From a checkpoint of a small mixture-of-experts model trained on Wikipedia: 16 experts in each of 16 layers, 64 dReLU neurons an expert.
Below are experts of layer 2 (counted from 0) of a mixture-of-experts language model. Rows are named router (the router's row for the expert), gate (a neuron's input weights, with its number), up (a neuron's input weights, with its number), down (a neuron's output weights, with its number) and show model dimensions 0-95. Each number is 500 + 50 x the weight over its row's rms, rounded and kept within 0 to 999. Numbers have three digits each.
Before each expert's rows: "comes before" lists some tokens at least twice as common just after its tokens as in all text. This comes from a sample of Wikipedia text that the model never trained on. Tokens count by the router's weight.

# expert 10
comes before: " | ", "2", "1", "–", ".", " |"
router:537484465490502561586592513528499578586480456523532409528494476552439455456421473469499482552545536542455465536546497428512509545555509526443495464557583579525432589433553627446442440545526545534593498464467453401404503542495489501491557585451449508548472571562441536530553517505469500518
gate8:392473433505468417430510410540513494553457412456445505532488567441355462447481550463563397546545572440431546542476496588507483518477572520440472474502528487514530574488517467370395483528468473514395469508526429513433511498504416537491442509502487480539510509476524562461513509509540552507
up8:465476444517450517502508462600556482585498437503486531454522551447486451486513555514555451500479550486409495554459472587555414429431522528529476517554469489505574499471478382519492489527472437556428555461472473525497527481594485572518386483454346472485468469482555588521478577522387548523
down8:539538523502504453434457569517474525483598517481445516541505495538527457546489486414436495534565482515421429499536601571470546530406513493504431482555496556417539512519414486514530469507514504564481481521499589413522472509454442561597596589505546489603458427472398578509548498561541484594
gate9:518471474560455587458539537476526552437471503435495529477495529463477576502579418467522536493416442449460431510570463512501540529516476570494533631508497476567493491516490533531462484544392469491436469473554521516539555547446569478437425353530518447472443545404586498453493527385482567545
up9:526545486526473588475508498481492572432469499479587512442457543538456551430596457480527551489501449488450487492565432450555587538454455595482556568505494489573495513481511532559469509532469436515448525455477558477562543644452532491512464403538432439472489561365568508516496471385486550542
down9:499567508512545475402514573481435521470539398466510472463447547506486547512524466430509508501581436532539458537459383465561528495458518486424494460509485441628520520464458491605567510542415478529503396480388599433459492527549431538521501408534496534533580487470521505493527573481470469417
gate10:491511508428382462494469538549542390514441576553541489472477553478480537584541457504458465485491514514470598543386456502535489537436516507498552492502568414447455467498458335529472551483588520542514556461535510424434441540460518474587467440551546525498527446485527439560517530548553580530
up10:460524453452340514491488581581507424502502570535600496488450514506480524591531448531480468414505522514483552532456444486481531489406589530524532499479509463419524494497456346521456552502548496588496503442549500467425435495512438467559470403524619509461518510468484461547511543486567522538
down10:453477543470469541450459520533430549512410542548557461405426467409554554533418463545535497489435425528468503581517466493417516484512464430517496456429478515435536478523408502427487518461470479588486521443459467470497498485585551529501347558444585518616504436506401500472473507502470475482
gate11:518561572530433542474550501511513431531598451453507510516486549447514513524530530524583494496414560527392491548555574496532554451530598553513466535589527427560553439532514506453474603516576579522467510372464541518579516574588430573525488435528563554458485500500495543529467455489482500434
up11:543633553540444547468560518518503464476571509512451485572512476499498560544563523544504515470438570444487481512537556479511518461555547586499474453536612416528521462506511450537513546506595510506545558355462536457513464559613447557538516430474547556436451451511441580525434523496431547437
down11:584495544454454524573453463412485464528524471512518514575455432459446472544535585446529445449437511516364514498516459505431472509531528479437525576478530537431514604479496540502532470562482427518534418482405609547467493535480462506485486498406451572525564474511489457449441408428470420430
gate12:406471527509376460463532465489519495457494428524509500442533616480521539482494497513533501457579545515514535472522489525618461485444623540554499429502403440396419393492556462549549513485560474504553556507484478516552472484503484482488549382531535440487520406434461463506528536530485609499
up12:403456523533383554512557481519488466534471448523502519413534557379503539501509476549582528421566523520504473495474540503624493460463602510627474462464398441466482412460537514537521490504546453467536602540470457512528466475568455496507482410529550495435486448480519449552492557535459544424
down12:523476524488419514523456463479622538468531516429529465425590514488544451375554543465522544477514437478520487602468441505514471526500426443509463532542495414470480449382563525587508472530432387547547528461551569505530564543533610528442479432531497511451491420544507442458440511457504536500
gate13:385532484518435449467417514494535391467450486449506537477517576482500541504529449465458479451498509456471515463521436555560561452443523489498581506507408453503488453506471453451526652495449538443489534471551487552616555491496505500519490415562502514421461580472612400526442505503569566551
up13:416472536466500441453493481500489377458549559441487501405491537424547441517514556486469426427469457510443502568413457500502528423514514505555499485451443390519547490481557492503515478487498518415398447444555437610491512551480393463454443457540522486419498518451540389440441532481555521524
down13:521533537548456621499449449422483430555553468474481521449585505469509512457481477552448583490496618523524507601509560445569590416409461512484469489485516559490579459561550532547562473498583484441566481457496510456525555567527570468483499401445543557494520497531450539536469420448429440483
gate14:488479520522455479526544463468471522462533460522527562440471600550506459492456453508445517456619552431571533430508365444503462496434588535547539434395520562485540396456495422564447568499485439518490527475514447533584534539553477476541417427505466431420458524439485530516451567464522538532
up14:449516529525419496546491468491475539437539431593569617465545636489537507477463495471477440418532539425547546507488438550506490482491560483545607468505534501506594482445506456478466584499496442471451445387542492481567519457539447524518420395516515429414430522440472519483466581489536530517
down14:469557546498475532507532487498572431461527450479560507478369598529464481596492551518566494506567442481487456481558455507426350533478422510533531427416469525429522459486452508478465521628409467550468527464550505530478522461524552541490535500490384488488446507481573422505414462449526511465
gate15:460415561481428557545521483565540393457495542539513466483506545482453502605528491505472447521399561521468539457527559480554490440444551497497492535374519490591520481506403524504509455419505483437556409426530525563571479489521438515459519472510484388481427526552623536576470545496494477556
up15:476462562469460530549511468534584448462617497588538428498487587535454526566460521514486388481444528459477496464559506471568480462466534511506510569360533498592502485513441552513526488476509497465553361392550530517574507541518455516477532428458444449493466591570576529567455511513486467479
down15:528480504510526470427460487454496457507485519474538483547474427573561472509506394465491506549514507611565491436623473530408422535474443602421576516460557500500445457539497517524492485559476479537438530518610488472534562563439502525629493390576468491469455492601514493534544541478560480461
gate16:462543452573522540509514426416467526465611489466464553577551431506515453431458557502451516507480469513530513594515564480515524437556468487499506442543551400480482480598526420421607463460578598515439486415440480491510426483460493414495475544487527524451519567412440556464521469470586480484
up16:489521431574492494516515480544461473489512516496446546517564464435579487474466534463465581537414438603581495560537555483539497419547471545584563483504545380520512471603508397469531495505573558488450590419439503512501461423479451491464437541529512532429463555414429527533496520393506514458
down16:565516426497526489498578399592456439484479532443463512528463472422466511497465503479503530422522526551440428557570533567456540494573453500507524515476499454614552566583525460473461497480513574537503533548439564501489496484483513510473518608449469631490604450537595553427493512440508568414
gate17:541472527582482493512466531523547585542517497601501500548510518539554551464430563509534498529447530546575552545434546434593437492518516544526485473489507517434467436433551507593521436535682521552509471562468548520519456561450546442532475532477418486492438627491466517525392560467495482499
up17:584536504562483471474519565511541583480459568530480504511539557498500549432461445574571524532440527512589551532411568454624415426458496439532455469437484513485499503427561477548526435564589465576527525520485602491545500575492514518500413479522463485461432613480507455495429542442486449548
down17:544435545443607453552469499515547503533429414512458546446488594465557474510550641484542472406503531490538468453479511437437447510507444463510468500504462481442474526551532423505503544431490596558516512522543482473474402528502552466428563425420435492410490548505442597464518444541488581530
gate18:493507481504437373407496479479477552495612484491461435521446585493440498456517481438525542604537553382458544549585504517507566452545503508474451477375564517493573541546506517438466451540483602528584417469443490472467477535454465447441512499449569482486488546581487429477463546493498492548
up18:417441498487429447448538565474514431554507576488508455509426612436466497472534571506503595572494517403401532491526533492500534458526507538542499504326538526578618516505501497540466423473479474557575479489452480451447554523457504471446543496451523464498434511516485431571458569498472461442
down18:497479373539572534517496545571601522422506383497518545510505470474549380561487545537522466438467510502507448488610489527413521494495596470487441474533549498484515473449485475404460479465465442474446487497564412534513484478438611476561462523534501452554574461519428546460516492549584577533

# expert 2
comes before: " | ", "1", "0", "2", "\n\n", "3"
router:550510500470553461458469399424452524428547431388406443608575450490479532590455488475492509520476474483529471532545555535404570521565514368492476446590524506457518444451452504448485420567434520515473541518576411479526491576461502498530554520475584499519531471487418512446523442524505507490
gate8:461403441509523472510490562550516450530476531548540519483429451446554453526460585490488472473413508525405545370545532462612561444563591505522503522501493546514546424546532453560481523509583502561527475482532486449450537511531501543626413552534478490515430593480538452494570504528579426539
up8:497449480536436487521474519485561492458430564501500587543478513504541381452423542474476390466428581507447502448525503477545568510523510510539457454449464589516509467521429472541501522441534409529539499424530472527477600545521498507590377530544528541579415537447540541533591545577569447527
down8:541606548489581461548496473425523527534579568484568548458577376558519463529451550478410567510517475488562370492457499529548394516589521564415506560566460584497458513593510443530444493458501518514533518536497497508559508500497543488494508493459510457481450473434480572468481540481480595581
gate9:504551454538585458436528438512473479560515654396534435499536492535467491468448498519470498581577542402440493568532514575508496469584523460436417448498518555377565462514446476505522490500536563590498513544445488498431511489507487550393532465505498560501553507562487483601520576515463463532
up9:428512453540493529437535465479439500616490645464532417512474541491554483442480511465499467577537545449417433506554526552508523367513527470512498492424531540441562496530441441472547467494499533625552509498423525559502569544522498514405572456494518514515486509514585503576531544563500394477
down9:444456454549567511445536590617548535386535358528512526478463530493514435513542534495474458468476473538484407453565521539472517533486540517492441396505528478551550464423531477457440453458441518433448532523437409457487487500420567535561479594514558419537531511511474547508500553528513603530
gate10:432527495432394510517481515551538566466506540423557490517519586578493449415471521526484470438458500536497560477458497465631485477484511526502506547471444472568496568512609473475440511465573549420603507530459522474448538477630506530439477512557507554480424557516620427568506553492536525543
up10:497467504492456536514545524435577471565458524492620561487517553473556495459520451489522466462500521509506504449499495421619567445422520540515516469472469473546501534543580414533447490471533523554500469441428584485450563451535445503458489474621472451480472536473638452616431586449537574528
down10:524550449526528530478459542508415428534494506450471574527485439513518553558577475424582547479553478550517471470451542418453432549485527544387451445636543498521454516455514423474491491468544554423496459519479438577440505545616559492427474511570530553598500429478449443516462498574480535498
gate11:364483433454389495484509590471502476527416492509555503534433589443527478465480511493604570448469542560508479519609499416526506474536539471532499460488507429448554536485469528470439567458473528454506564433544510454453491450439416539476464460419518531472549567485520411591547551429522563534
up11:441554469462488502539400575489486544571478509504552541542487622539563538501482563475534521500423449595547468479643523423527430450538463529539497441511472478443571568519526479461524548488501489430603590480489508481497508489460484499546512393516530478489521557459523446597486592446591566538
down11:469486502481537615542571434530482511486518494475454433492547473550540547543574498485440455589524566503558507616555554494447562429606485612578552523439506465553499421477529527457556493487549421534517468414494541497500505484598491538561502432491504502541515596456537407526469514514581435561
gate12:537435571591497546523524462599482585424500440564424517454511495508618524462509516419478465579419512607552534426469400444469568362543522527492482506538483507538497616558534452511529519488496395424463480467477479450513522574464504547514512474507498460438435520559536474466473493478498499483
up12:539435499584466536484569463579555635481481455552483533483435428520553486417495476456489433523458492569544567452450409419465531355505586492485443482481511512506471604566525462499555483546490403479441431524462466467496478571499469531482532461518524443446449538550531456426457558502544480450
down12:608502477553478462462555504487507500449531511502463498483523393408489490446396571449478460593506540497518555558540485457456543504572424442443512411488532484558509578518536488519499473413493483420467502604517509398479462558395478459542515500350501428477417496445459464480517523540464526459
gate13:402502499527481380490489582512470464373563531463441527545510541425449470492498434446452520497480502519532541486517493576452384508409482444477519516451534505528480347540547494510445551459510672474538509463509498573530455503488496491534445469485384510465507456496458487555461574512525537479
up13:426538430493416372470482597514437461457512539473488575522490536495404425482485430420520557469484512527535535519544450576498419449419529423499510529432549487524503436492525486553435511450553570557536513477530545541470470423489437515555402525532396507460549484472451462512474602442531577510
down13:559529535406545537552447514619475535566405452472455520403561515479486518499475550586474535506487553490589440574542472438518569491500433622499549539456496504497547469486534542386587455434474419520494432454529503463523453558463592456600499507539480521449560487452434503542536516499513460507
gate14:453500625553463519555506521492528599468488524648591568540523447543504525409473493441465499384499564579522535495427532424538511486527547498549555524475532473487480476509480468557398492501571569501497537424492491526566512457575515528475437485594440556530463556525424481506442551412518481521
up14:458457540461414524569560513535535580492462506559593595517479463474548435509442517431413521454534522505497518464466541446543531378568571467546470518462510525475487484458494510537440506564511574549532605428529515429561559477605515518464433494573445567525448559478419418496489440522577511543
down14:474469600446471524440548439442456569545503543480567439382598502462523466505480489463456506587428512617521443506464477541507461500563485481472419443553449509396499391480452581507516464472532523493439529514467512561474556565583573479444485568460504510425501485637484517495517519503502443492
gate15:538590445395447548414514481503467453604552569483490564547500522497439510515493457489539414538444500514540458471503481492518517432530520504526588483424483512519557629605502493430522528495563454453544541453572486437477490573562401487496551507510540411613445528449502465562507591498479448488
up15:457575447511518530431452531546451435589517524530499538452505537468505495551561450431555470503472538463560485431499469448527448343495460530511609471438523472487603572575498426434470565542596478534571595538540572500523524487571465452489494489559479413530526526454499456531567578489469458509
down15:431531494475550619532378477465481406494518476461491505512517440484467609475456500465460490468471513555469546475500530455502509517526484514538543572432463460523606547613503500403476479465571584475388493486558471455449480586471459479502483543420485448554429447373477465522478518489418471448
gate16:424472448572390553462532472591432528529399478434443527523464521531569502502523564548470528438503542423438500453443509440546454490437621481478538519443495511520510439469532574466477524419468531520523466493440503547556508530513347605531489492510508508525470532494586541517580616512506513531
up16:426386462548455548537444490540513456519435536476460583548515539506588496476525575528507506530408558456416461451437452474561469495460525460507612585453439485571521465556544528458446499399528492484544493474402474508533497532472468515493481513570501505479426464472558471530548665436519570526
down16:483515482474556491488617463521487502522440550446504543496463499473526448468543503503479523449535499472517438512470428463495482392490658592614504522635555506451491518442466463464403498462552561505519518574410552493584476537498550524496515542467523489539602499567381486432502503492473461564
gate17:507487506518442453426491574548484450521408609495495538606546541436560586485478573504441531479454520538555490522551504512516455464513474541562555515524493489460592545581591413512491573456497466601507546518461439424495576408512520461512470457495506416554469536509514418583461569406459528502
up17:482457460561481445495497539516512440521349578497471531603492524442524505486490575524429495514490488519545469484542536535508459465559534501556444454520486532441578559552601491527511518512418438604460527538465470412437569441527483474527458497526519425583535508494469410525487578364447554422
down17:559461471437624498465454480520588464565521608519519527452524431484504526522611465545439555412455535515455458449492452584475575489441519541527523523446504469525608461535480515501524462489507409531538477416551615501457463577578521419571443509551477608520482530548452530503458516496499468526
gate18:483538403548502491460470606581484545499459511547548485571471591503518460508556558516436445407436524598566526477505412517523516445445520456582503501417482581468488480559434412471489584500442549490545539418551455569506555506507588477411482528507485474540518496552502455413544573502491581473
up18:492579455549540506544481575566437536541473494539559549480502572477531508427483515537426423388472564621537509513546384522545556450414510541445477518380459525553442531538446395487438562482494548534549524450575442522470534589511462508428440480482509475489531518532489419516457541516539537489
down18:452551540408518579505470442488536562572489534432457585521502451541517524426549518481376538568454581501528478590530516537475438607410436600434564421490483533430499532458490401544494522456458411457483527456452463567489415479517471524513565478502482459474503467518463456540512437517422513502

# expert 12
comes before: "\n", "| ", "-", "|", "\n\n", "The"
router:536397514491520560461451532378512463488475545462515597461427436519531533605454495507459484483421445412539489429597528512516471550647438580413513525575490607610453537495468512542470497514529489466490419546547481492515531469455537507495596526463483562526503549516521554461510485453511496519
gate8:481567424432473446564538461550519525468474434500481567493487506453369538494479520511390471562469463544479502441512574446455519522512554589495491485588504394538507542506511569442589486451463543446477482510428549483487470442571532398449511568626511434501500531552470511472520494534419584433
up8:457493470531446471489522551505502504465452445474578502366431443453465509514512454462443531575498484545555527439619465421427477549535546512505448497521510411575520511532489478436508460503505524450495469484500546609530480506514484405471547508655476460516488471557521513534530467613398621515
down8:439550444467513484473565549584481542617559394464432513553555511529552513463472464484568439543482537506509450517476536511447542480533441429505515508466430461504491535494438532537391372570371578535488525498497540471554580520492630493491445515543500498533516421524430460490502481542503579551
gate9:534482513581361484490502416554440477423500541546436543510461464451570442469443458565525532489456471540523557470452509451526457546414480493457468480464511365509457404565533565497543490490468542492578456565441440573455508504468455516569424417553564542497386535554454462528519554511501529497
up9:508469437466393487556517431450437554472475505505508486525511492421618431493470522510481543517479488463563533471474491403506468545509490492435460498465499430498422406613533482529508572572469489514595555566435525560481507497439421572519458430495535489385351530520429553515504535472494512448
down9:539473498469421472602513510464494523412516553574500418412520461568461518538405507561442486584529509605466552456480565477502494520460492453459515508473640457560495540614447582461487430541509472464476498530531487448419480505423483531477405535525525523432451487537424476455548476528574430479
gate10:474485470544439500462493542491426520530455554434435471434406530423559579473530472539444582455533506479525579550467358482539543507454531510547592478532442445602490534521535493547471478476606419487512423499557533460563432412465514494506498413538472451411525605460540486512464503479534488474
up10:510481444465472483477474547504455518511479623452415532459436565433518558525512463574493562482519518448491546555460396478547488508518559490596592571521479422598431500493465532543503510457604427455540491537493520436479482390538545448452428420500488392471534594491510493546494516534489500407
down10:488486476498496548486468601497415502480479461484529411505461479510512540465534457509499398505573476539474400446460506548450460554532497466630539506579431521491455453475504477578515540563473543467552473497530593497536533451534618510637546494413395474552553523515544509466620495512427489518
gate11:540516534568548521445476523459469503456487480502525602485476549428381484428430390516499470536450528486469536542454505576510552480399475397514504569480495474436493494499488423559549493559496527404543618397494470520488515486522431566553461476475485423466488523410506494469463592390470525547
up11:506485487533497504503527502462504495473516424558532543497438518435440432467414387480504476549424511490523521530521509561520534495450530468532516548501556457467453510459538414522514385508452629378524605452554482432537550490501458631522511534494525431465504537446466534459457625393482550510
down11:467541601585509467547455559522484442412547560486480404544582550536490458509512588494437437551379478489525547463444570533515478560500501472514439504475599569500511454537588551462484446481426491480474601497484482479499491565465487547465485529488559509476554500581513409383538414467541470448
gate12:459450509540478471558463484520561522555520402492600467469415494462454473417525443502462410453464531580506446557440520521475573599467502448482543471563384429473546552402513498530524434567465515527509399500523483581571529516534459541532496503602573548509463496433514552538521458560585499532
up12:398485453553483439551453398565594534519563477541607540472435491555447467432534418458543443452437490506602480507447490502447559492537532499457460508553388440477468545544478545558512446538469536507510406529525478571570578560554491528555497474606586553491449478488520535491497490538468474444
down12:509598440510544397453451438554525559487528481478494526503449475524429497563512550458496548512513492518513510484498521562526465423507351582523404429498416465556588456477435510542444439560516503551550455511550472499580446381501449471459501552454637456509484493495509476556466444442516477439
gate13:531551453459397480529472510455400557576510450521597495472493600547486504522497536531562573505507514493455486429528515507500548481456554478440502511454549523413524507494510460471556520403508529517599631484500403574504533470466452620463457476522522557491463504586564500542409416545428447466
up13:492542473439493529517517546502493598576509440525634473389511613471503465529530551513515558470539493472428521415534494522557534451508508497455513484570556507373487495440477438457555485446455532530536592497444492499554437456559459554465455495478439509439533541542600479593442405481429449495
down13:550533445465552582436438443477477510547445566544532464478492547524533532629474595487551549506497558578479516525516511569520504504492482614467531450405585480563523534549550480503539552577489528409476519414522551507491440468512594466513487419408540575572531503541434549466572476457449560493
gate14:424461505551541522480419501494580478405568574423516424555503526489459474447441491503509524532535485483429479466540551463512518564416551561510485495434539423481580477536545541454534577437441482479515564431449510518536468510488438586504447391607482514392447507430493493532455608526537440550
up14:473437409522478491506441538397514509443541528404519384535486478474467432431481509475554525549583513435463475484510578448513467539451525495516517488416535470515604563566534560446531585482488559434488541506402529475533471436536409594546466467555447490427431556485466480501515601570479474526
down14:430412451458522455566443475523533472485501439498481475530527594425559487480502515482478532583516465420468451475441436396498402421506439578556508522552425492571524415514494511534574507507562471462453529487555530506473494547455587543478465421530492489455587611451502555495407523421430558505
gate15:543518498504554406524557395451568515494495490466505565545538438544568469504444486483463479552543577502524482517539594437515509601462502534586501524529526458536581539453498479503536489461424511488476504498523532531588529402589524497513582519624537488587385489536445577599525465565468539553
up15:476470474505502406620511451466423516533484475469551537563552417481462399478501445481500525591507542523549450461464586442443420506506506519598507490512450473563566520533510537545537490485492531523494420529507494549583520403632468426525597563570510549572403499518458538537473488525449555500
down15:444617424469514448484504505591471547521501415407603487532479463508526464505534541376529462546483515487555543469502513585582504395530402468424526488441450441551525473496517461526404423529477539521493450538484514515575533484512520485494515514495570555555485394510402483485476518482571604473
gate16:474562455460451352413502464566382425530411463508560455492460441454450531500447487508565509503471462569421514411462460522458488566543527591543537520464500531525501566584493511479410555421484467447500545540541549502550557546535494551580424470493512481518441487457476527486577550550566542526
up16:437558495535423394376468484584387407495496471501570433427494495401529514446486492562526544519426484509453533469476456497463504535449502574557472483474507543558466483573503500505431524429521443432511576537443525601526573547559501507591507416506542466452390528495529497444508545481518518496
down16:437451422509479473586483485543443477565447429492517502565497475463512584603472592519545508503489459481483462508456527522407454488536505454520463454408508553465543430523463499461485521540466616588529468500565497397493470573476680474502513494517418482470445406483468479419532514486537546459
gate17:577644512426420522519536428588508477522423508512444539524472557560520428401442417382536569470542505464484576442499580455473569460378504559474457535477495465523518522578520494521524589494523418512559454482515509489566525469511482528528487543557508505433461528565429489503517511447488542545
up17:543535582486447537482538551548493417488499602599558514477470627505516392439475436464479544462452520452569619567489521507445566481396517492476453550512558476477482459518485418470496522459473465415603496500523522530577458462482537511520496572541517539426543446587429528497510450467465530562
down17:422552505481478601606563450563626535473491529525477458481518474507462476516553573510459433510460497418456526542601560470473481520405483528545435436464560462498477542494452581568477437537515522542557588462584462360449462583529433509525511536414454448473532482522505481520503497502564504480
gate18:442466516448511445514440486541466470391567535490485570528453479434477420465563462534443490469494505550452515537527479402433548497484513401444521571525504422536527477464418501447478513506577603515576438402645536541479479483424502524523490529584512486502453576417540493519499480554536437419
up18:428550507497509473516455514544488448457477518497415557492461452384445432463651531522410527441494532538449476535534493408462556534492484406487522504478494472516540434488483480457506547578545577508551537389564594599550429462442476536512442491561486513566526561459503520532488455544531499392
down18:489529443513477510471395473621465498490480431436462514440488401469428476541552447411534475520521511491385537495462441517534537534515512461605494450524446450461488415490590448500412547377462533557534437505482481571601594526523513580481503450549505491503465461569520584498536509534507475485

# expert 13
comes before: "\n\n", " | ", ".", " The", "–", " |"
router:489565432539427548504611487500484515417577385516493489571418445512470473541466476482577472543522532500560552602545550545468573574535489435500471532470454521508494483413446493504535480477476405529494458499618455468469555594487543555501508495437565585535493493454412498473534425508585551453
gate8:477453495506502447623476536532409525520433578463448555464465512420415478520523460530418465549443498558416474431460455486502591496483626507510552603478507516470556492457472494496475452443568499522509470453507465487516548542632550487505532503540441527497538583436558407591468538486438437511
up8:483444521534527491501513621516418469535379597473454543428498434466469497521516405559481510519362497525456465447496449508530592539447556598523567547482496434521600473483447541509500450466514503531506448493503540498553483579573526507534508464507449513471568556476567403608484502521457433533
down8:537453465536488461460583448503544477423492469511532476510510512542503444520487481571521492529483561530493538522517491491525555557498473470538442391495451526578498457566474557486497508514464487540415550498571489351517479500531605474499585456535491617444470597503334451577478612530467445514
gate9:501588486571452525505633460511482460400511519433471527567508499441489533482449421508581483491415435613433496516515586553532596501490497452521528539492541590487565452460490480420550502418483503503529449566488414473569600553519563527542529476549474486537499582504475451489544503468523394516
up9:492551494593504566515546592535504458431525533541538537570498473440592495483485465520545445425445549669517554579599562489526486474440441511559480508507550451469561434401481435517598487516482478603502520484518523487518559537515536524524564441465480489526520457381495495505460518451432455540
down9:479490551503501599447465488415512647459510534424422540439427510496600522501439425507509491483491468531537489523507497495390545560585454554502482467523495527517444482530432572507424507483513478465507500560524424479463432408536671536489542478413529546474461506517498497474581474479478563439
gate10:489570482417407482507465524443477573567494497444553475472480583586526520432470504467537517606508495426445504561521540534562519540598592438443496473442536514497563544470543480499451501475526541486417490386558470443526497443385542495552436449512516499451550544438511524458499562500591604540
up10:452558450448419524528554531452509556567538519479582553428481568512498529349532474495553507562547495408433499542488530470551533480555504502511507447445486547545560478476574511471487551534513419539458473356558535412500485554497529422540399476528489458392482484451486518476486590476533579469
down10:489515572554536385466509618541550492452534449475492502523601518485454374519462526504496513484524515558540503491443435510439532535454462490520495469454562470408495513448436471458444394420497557476438425537447468553490449433446544524535542437580486511606594452545400526465526503545495490540
gate11:497542504546413509442498509590591438532462534587531458539444531515531430480526518458544492467558429542565590413522480437478493498475546507556465501444467503533545538541555416533569537476475507467461526476512405495554550556593501520524412484574441492545405438433442492494414532495368483564
up11:480522518506479571458473546552573488487420548552568454526470586539558484494483528531577553399553404519576522407514528456520496483453542519496488522482509463604532529530511496579606506478464448557535456471499450447572529538577517475547437457528393443572395503458471536515370536541441499500
down11:541524493431558555416391557437478449520427507477534361475567527591459511428458567505558496463459504509497565515527434532516456577474519513549409504492458558447526540552599499525502503430490485504515530542447540609470483492534513602543522510458568573515546403572441542495460466468551547510
gate12:495486527501533407424509589469478530496374550523424572528478514434476537476558507465522457602515486452528545449496462530438543431552533532589519503392528487569465500507500455441472450394452526408562476444482469533456545553500537486482528465447513502545461520421465335512437550515528452462
up12:492446522458524401403532613476499619577370530498490539530465461509476464470541488463515482573504540431524480510456513529493543436488569499510426463385533521552441526548476432437477465379496510473485458459481489609517483551482418497446503505491584481516490510433495499525509524593572418441
down12:484504450493525533569458474526604449479538470439548494540451471436525488464518603597492496490501563558496431550587527502539520563511596474439385433510498489495606451510427450543532501569532463529566476509546464512498472473435594544554408492495513430485575529507500522542528465513607448620
gate13:496520432582490540479567477501511487472481577574495451569433518503490460359553438509441544597523478569475511444523477388494623462458523493437427432492422484553532464560414450504495469515496539476524558512468492565492506502474460487553516539497509457511459543472446453429424539524440371586
up13:458450438556438558484630427587486524486499538512434461473395492542516536448542478522515552579551545513494582530512495450472599472472549508457382479513432504551427435483501491504542442520522553523466571539488442527491452555485445546569586498496528545481454522473513475417424481549452378574
down13:557443519462448476454627574547571553477485517484476525474498526415424464482525557533496435529497482570489448440447500513465387509570490494575462534446565471496500583591486536477509475487436478475439504485493608419443490557438508466411495507480457608522476438432428538558472527459407572511
gate14:524472469540460475526536510550487496536441525467472563505457484553507442464528551524599420559550418426385527511492481436560462602531562441540567482474508372446454622456481492489470522435409545569473499503546512505458621521493496434486397478499434457471504584495507510468468495568540502442
up14:496531542630541551493502546563507488535528552497429532459486519541552450403492494500541519469555495472422514436490469455579388485489573554572554494549512396448544573474482532541580529445462467518516532481470485515488511521545484439485408442524452435456464594497501571432376505438408515425
down14:518540545532559441511470560506436515500493545623495557507474566548499517536457490481480459470458469597567487415498372428526487453553520428541548551457586478541482532503567519419586597442509490457527537561477506477514518505494555474529501500428508514526472461442525672560504575465482589540
gate15:514516442581485508430447484541510409570429478549511542526510507480590534508514519575485491423510476464590510438451419538440526442536446488459598627546505439514573500515483520469534503546539584501457521582513464428513547450461466509537477549520496526511443525642439389538421498488415531505
up15:487438438514504505481493480527526445610418503466467465461499551499562506481556558565472486517545478439493574461529405548464575400486535510466549525561527448458493477475493482472522457585559588451477464481520372420483526501432415557530497540550566503423475556642476471570444456485437512571
down15:537507501513496485511560573431496554461462532519528370467536517399571509534494434542464480626503465531511410512438469586425525533500434482539506461606527482612422450515537548466525481549436445422534547467523561539470402571463454501447556484468506569525526444493472515587500470539573503461
gate16:509504531449454518575487590522474389456491493611552535442480547452411447547419513541516524506539500525474509457487459434593469528463512597602513514455425440549524501652515514516458504526543418449472555491511623527463505410465443517427480492430565468468483487500510508543546551494493507570
up16:493458548546455471589467516459551457404526479568430532432552515437430506490485490545469501475494474537517489472523457465570546455419487620531524539515458480482462545559538493535442536607597460454498531445527613487454557412455444472386495481460549502452503569492499438531559632534441517507
down16:600483487549528511484532527493499539447499469540518481439466487516535427577530490550582506563516538501508523449463425588527455469396407440469538461499499492451509491467517452510495607611472546491449568434454428456504516508556564540545684528479546457487523513514479497536354538506498507563
gate17:437502565557504449525582540579527466489515508489509523455493455523538520456551501435484455556536519518544618598411535500591425556512600596540566456453416493499405439510509504509476532516529419570457529452488519559499531511551503551612517526438392537421491522552449558560508506461474548472
up17:492528624579488448568515548514488394458464482443441506502579489576563575423508522446481468541503508498539544585373477500588434490501649563552535474509485481478439479530483517483490524513521458489492541552449514573455561466613519526520462538441403506434493539568468551573505498523529526493
down17:431500480506605493517522494424553553476534452523563572532502555494533532560584491491528595573474475462571446509515483499379484488459421579521520478529475485513442452427527466567441557543485548484430463445522636493580532491472498431435518474544536512497579429593489444421538490534588559491
gate18:489540450487473479418420483526520527547493547462451428561465579557424559504529549596505472477435465509518541454463488570604439584533537506423520533507503463454534547466488497408603599503485443479488422470437497587491489464488463495565553474513598465472515467476527402510424616534472430488
up18:434578516439481515490546466588514510485490523467476478565462564472515521472562619502525520465437526483501527435498518500659472575547531517395596541554479510517555525455539481491619564438504420581470500482448496550437530460485447519575523468516517441490536458505557426516445614548430469473
down18:496404598616514506564445490517548523493490527532495504421482477447413532481429413458514401474469483532498547582435522441442515461407469555553530583571472567525477432527469529533521460457497492485552519463420488559499483579508516515418571528535480589500423558522479513503492578490632462520